Weights of a small mixture-of-experts language model, trained from scratch on English Wikipedia.
Size: width 384, vocabulary 32000.
Experts: 256 experts in each of 4 layers, 64 SwiGLU neurons an expert, 6 picks a token, a shared expert of 64 neurons.
Training: a variant of Adam for the experts, 932M tokens.
Below are experts of layer 3 (counted from 0) of a mixture-of-experts language model. Rows are named router (the router's row for the expert) and show model dimensions 48-95. Each number is 500 + 25 x the weight over its row's rms, rounded and kept within 0 to 999. Numbers have three digits each.
Before each expert's rows: "comes after" lists some tokens at least twice as common just before its tokens as in all text; "mostly gets" lists some tokens that are sent to it at least half of the time. This comes from a sample of Wikipedia text that the model never trained on. Tokens count by the router's weight.

# expert 70
comes after: " the", " a", " The", "The", " its", " an"
mostly gets: "ization", " genus", " development", " mission", " idea", " behavior"
router:492527530478445492476505479473492490487499523507507520521506499474516489471508516498543501491511504494536498514489534488485506459479469492473474

# expert 241
comes after: ",", ".", " but", "),", " However", "\","
mostly gets: " but", " However", " These", " They", " although", " While"
router:484520503484477487492476480480462490496468496502502564519525521472521500480488490544514518485505505490523479509501521525481482515462468458491500

# expert 144
comes after: " |", " of", ":", "_", " /", "N"
mostly gets: "_", " 50", " 53", " 27", " 30", " 28"
router:468507515484457470481500483499474501489487523510508529533501502482529486500493502528519506485500493493533486528482556486466504505462453474508508

# expert 229
comes after: " the", " first", " a", " his", " second", " 2"
mostly gets: " first", " second", " one", " First", " last", " One"
router:486514518487460462474452488490484494494529518502484541534514497471532493476501480510519530475466485493525481538506533475468486502479458449485518

# expert 232
comes after: " of", " and", " for", " in", " on", " by"
mostly gets: " food", " Health", " computer", " cancer", " criminal", " Agriculture"
router:499511516476470467503505491498502500522494520509482543535513539472533481457472487491530506497526473484537483525494534517493466478478468481509530

# expert 48
comes after: " |", "|", "ix", "N", " is", " ft"
mostly gets: " FW", " because", " Corn", "Because", " 5", " Colonel"
router:467530527483461461492482478477475484492492532491498530522499509470542503479499498514526513473488496492542487543483535495469528502469466472519478

# expert 124
comes after: " to", " he", " and", " who", " she", " also"
mostly gets: " worked", " taking", " asked", " make", " won", " carried"
router:470511527502476489495464491490462545507482536513479526510514488489538488502491498520533514455524496481503492551505497528482494487463456495498546

# expert 199
comes after: " |", "'", " ", " (", " 1", " 2"
mostly gets: " born", " Rep", "|---|", " Swing", "relatively", " Votes"
router:490494528455473473488466473498478497497474504503502526574472534478549499498467521508513508480525487493513506522484505527475517489494483463485515

# expert 130
comes after: " of", ",", " in", ":", "-", " the"
mostly gets: " Ha", " Bal", " El", " Si", " Za", " Te"
router:485515510489475478491454509495501505457469499483526554512505507458532515485511524533509536487519497522547481521513542520462484486474466472490490

# expert 137
comes after: ",", ".", "s", " well", " where", ")"
mostly gets: " &", " and", " et", " He", " They", " She"
router:499521539515472473496477501468511504497495533507525541520516532456505508475489496540536520464502487493538460504519561535471507516451479473492503

# expert 204
comes after: "\n", ".", " information", " by", " co", " within"
mostly gets: " Jones", " Bailey", " Miller", " Robinson", " Warren", " Adams"
router:467506519468466474470495483484466493495483531508491527524483505463535525484492494515534514487500505491532483533509531495465495496471463477486501

# expert 50
comes after: " which", " that", " who", " to", " it", " It"
mostly gets: " makes", " get", " provide", " continue", " develop", " gives"
router:507492548496465475485501492490481529504501539494501542524494483468533511496496498508533522454511508506517490546479514531466506506453460476493507

# expert 237
comes after: " ", " |", " 0", " (", "-", " 2"
mostly gets: "----", "ambigu", " Holy", " Ottoman", "mathbf", " Pitcher"
router:480482506483440491467490492491467498480470516518501542537523483477526495490467511524506505516507503506524499523491511496459517472489469485510524

# expert 226
comes after: "'", " of", " as", " is", " was", " and"
mostly gets: "The", "the", " oldest", "His", " fourth", " second"
router:472486516480464488450495482488488502488482523494482537511475496464512515479484487533518529461512495494506487517517539483475530482471479464496485

# expert 146
comes after: " the", " a", "|", "-", " an", " as"
mostly gets: " director", " Director", " Secretary", " Award", " chairman", " role"
router:462528536468464508470474468494490471514496509525489510514509493457511493497466488499493531489531496498537508520521535472484468464487457499491483

# expert 39
comes after: " the", " The", "The", " other", " Russian", "saur"
mostly gets: " players", "pt", " species", " troops", " members", " soldiers"
router:487506533494472456460518465495500480470508531509516523545498507473514524488496490498546514499523488501533490537532558499480514496501470465488519

# expert 163
comes after: "-", " \"", " |", ":", "|", "="
mostly gets: " Roger", "Studio", " †", " Atlas", " Saint", " UEFA"
router:471489520434451497500497514482497496509474501504494526510478505464536477488497510520521522505519481470539476546478517510468488502495474495473514

# expert 59
comes after: "\n", "\".", " Clay", " Clade", " (0)", ".\""
mostly gets: " InChI", "Senior", "As", "By", "Scientific", "Sport"
router:492484518503453480509470470505461515471543561490516496519492533495510480501516495526543511476539494495544484544519525520494515473502484460465553

# expert 100
comes after: " the", " The", "The", "the", " its", " their"
mostly gets: " largest", " own", " latter", " entire", " same", " any"
router:505512513471465469438502480483500474482474502521502516552488487456525506492489500529541530513499490504535501517514541502481521499471456504505513

# expert 2
comes after: " A", " |", " R", " Al", " ", "R"
mostly gets: " neighbor", "mit", " HUN", " FRA", " Richard", " Decision"
router:461497522475480501486510487502446492501491502488523534534514513455536527501507513525506518487519509497538498498484515492453526457490463503509533

# expert 65
comes after: "==", " ", "\n", " |", " Votes", " %"
mostly gets: " Candidate", "See", " ±%", " major", "Senior", "Population"
router:474494510479453467514480463474472502460487521486504516538495500442538520468476509500488488473484531487518517533518511488496523469460511506478528

# expert 20
comes after: " the", " The", "The", "|", " its", " their"
mostly gets: " other", " same", " another", " Other", " previous", "Other"
router:482503501466463451469489486490482509478506512492491509544488486465526500491476524498528526498480507478533481532516517489490483493479471477496536

# expert 98
comes after: " |", " the", " in", " for", ":", " September"
mostly gets: " 11,", " vocals", "Film", " 26,", "She", " 7,"
router:484510526472460471484483469485482500496479536503507532533500502464529490488502505525522525477506495481533483541489539493468521495463466475487502

# expert 29
comes after: "\n", ".", ")", " Animal", " information", " County"
mostly gets: " Chris", " Leeds", " Elizabeth", " Productions", " Natalie", ")​"
router:470509520486457470480492470494476499489498542507507538523485496476531513474494513527527518475499487489526488533491542499472508504471472477497515

# expert 187
comes after: " a", " the", " an", " The", " High", " as"
mostly gets: " college", " museum", " hotel", " court", " Hotel", " rest"
router:459501521473463451471496466490473511499487543514502536526525531459540509495489492509516518483498502497540475524519539494466505487470471469489497

# expert 9
comes after: " May", " November", " September", " August", " October", " April"
mostly gets: " time", " Died", " Time", " 30,", " 23,", " 29,"
router:483516511502474490454495471461498497476513551496523508497509506470524538482498485509522519528495513495521491549478502508483550492482484448527460

# expert 121
comes after: " in", "–19", ",", " In", " 17", "In"
mostly gets: " 2018", " 2014", " 2015", " 2009", " 2008", " 2013"
router:486515518493458499475482477458483490502512527518535514525516514460503503455490490500513503480526503478548486506479512499484494511449460443520505

# expert 80
comes after: " of", " in", " to", " for", ".", " from"
mostly gets: "The", " the", " The", "the"
router:489502532488469478475483475477470477482484500505498538534486518471502515459482498524513532470519497488538481546491559494479503496465486471489486

# expert 63
comes after: " |", "|", ";", ":", " No", " St"
mostly gets: " Candidate", " Opponent", " Loss", " Bronze", " Votes", " Win"
router:480501511486478475509468495508484481467467519504522503539487491460545509498472500508486517499530503512526479506484510496465476498475479447491475

# expert 248
comes after: " |", ";", " No", ":", "|", " /"
mostly gets: " ±%", " Apps", " Candidate", " Votes", " Notes", " 0–2"
router:491473523477492473494465513480500505489486490498497516542454528450550511490469515519494494493496501480524499524495538492461484488475475477510518

# expert 56
comes after: " with", " by", " has", " had", " of", " have"
mostly gets: " without", " suffered", " 1.5", " something", " 1.2", " extensive"
router:481471518489465494488474497485500503489516499505541514527514516499543512461529483513519518498505496437515509531525537486477499488470473499478522

# expert 88
comes after: " for", " of", " For", " by", " to", " in"
mostly gets: " Trans", " those", " Vir", " £", " Lt", "      "
router:472484508455489499485475510457512496497478519520494513521513533457519533476476510514528503484541466486524468535480514504476525496498470481477521

# expert 97
comes after: " was", " is", " be", " were", " are", " been"
mostly gets: " due", " located", " known", " According", " based", " considered"
router:501491497461476467517518512477463493468474533510508507539504513483537496466480475563507542493499514503519499526498487511472489490467470495500522

# expert 221
comes after: " to", " who", "s", " were", " they", " he"
mostly gets: " killed", " attacked", " located", " arrived", " suffered", " wrote"
router:481494531497495480489508509505457507498466556489475536519495514494537501499508492526521548489523507501510485536497500519477488513497476488497522

# expert 202
comes after: " was", " were", " known", " be", " been", " is"
mostly gets: " called", " became", " named", " considered", " become", " appointed"
router:475515496471451475500462492499477509496485557503507523519506519490516518476479486532508529471525494464509489527514501496481486502481484487499521

# expert 234
comes after: " |", "|", " =", ";", "^{", "N"
mostly gets: " ", "/", " c", " p", " e", " t"
router:487516534478458495472495505467502513499518516502492554515520515487525513481502484516529511462496484516547478540488543476471520507472450464506537

# expert 166
comes after: ",", " due", " and", "ing", "\"", "ed"
mostly gets: " despite", "\";", " received", "Species", " Despite", " under"
router:478515522483462473474480465492481512504498520483506522525495516471525521481490510516524535472494505496525490519501531477482513521472469469499505

# expert 91
comes after: ",", " of", " and", " a", "),", " as"
mostly gets: " full", " chief", " Prime", " mid", " prominent", " grand"
router:477523521466448480504495462497464488504467524505494540537466494483530474475479521513519532489523499494519504539487538509482496481467458490511488

# expert 247
comes after: " |", ")", ".", ":", "\"", " as"
mostly gets: " well", "$", "\n"
router:459517544480478479492492518468513534499508511494485512530505513489506494486512515533505542496514502502522483549515544521479513485489477467497490

# expert 53
comes after: "\"", ")", "i", "y", "a", "li"
mostly gets: " Christian", " Alex", "yev", "moto", "iana", "kki"
router:473510504477464477456494490522477500502504543519496516513473518469510546495487485507531489478478487471524459532525521528502484487487485463521520

# expert 21
comes after: ",", " |", " of", " in", " the", "|"
mostly gets: "Gar", " Middle", " Sum", "Can", " Lower", " Mount"
router:501488495464464483477468494482522486479477524506513571513478476481545527480495507548497522484534464492531484531514519514462499507467492504462507

# expert 193
comes after: " |", ";", " were", " was", " population", " older"
mostly gets: "^{2})", ".1%", ".5%", " %", " 100.0", ".8%"
router:503481496461490482464522494443470509475513532504476517520523490453528507476458495531499494503519487481515491500499541497498515503489468471493486

# expert 250
comes after: " |", " as", " under", " served", " United", " List"
mostly gets: " Monte", "°53′", " Park", "tes", " Ridge", " (2012)"
router:474528534477452473470500484489488522498496536478500525531496498477520505482504505540530524473492503479528484532487530492461527508468462466496500

# expert 156
comes after: "|", " |", ":", " /", " –", " over"
mostly gets: " few", " several", " five", " many", " seven", " nine"
router:497504494489465480490480467449463494476502495521478530533539498489525543463496490528531519477496475462515510531496518491485500506476481497512501

# expert 208
comes after: " the", " The", "The", " of", ",", " a"
mostly gets: "Di", " Cir", " Com", " Op", " Pok", "De"
router:494496514442459483462490482449500470476493508494467529509493523445529513492496472520489508501511481472576498527503516506472493488497465494482501

# expert 140
comes after: " had", " has", " have", " with", " who", " having"
mostly gets: ".9%", " NED", " been", " Chevrolet", " Bob", " Lisa"
router:452499529461474459482507442507489502502493518491494531525485518478536491497515505523540508479516507478526485514509519488482510510455483463509494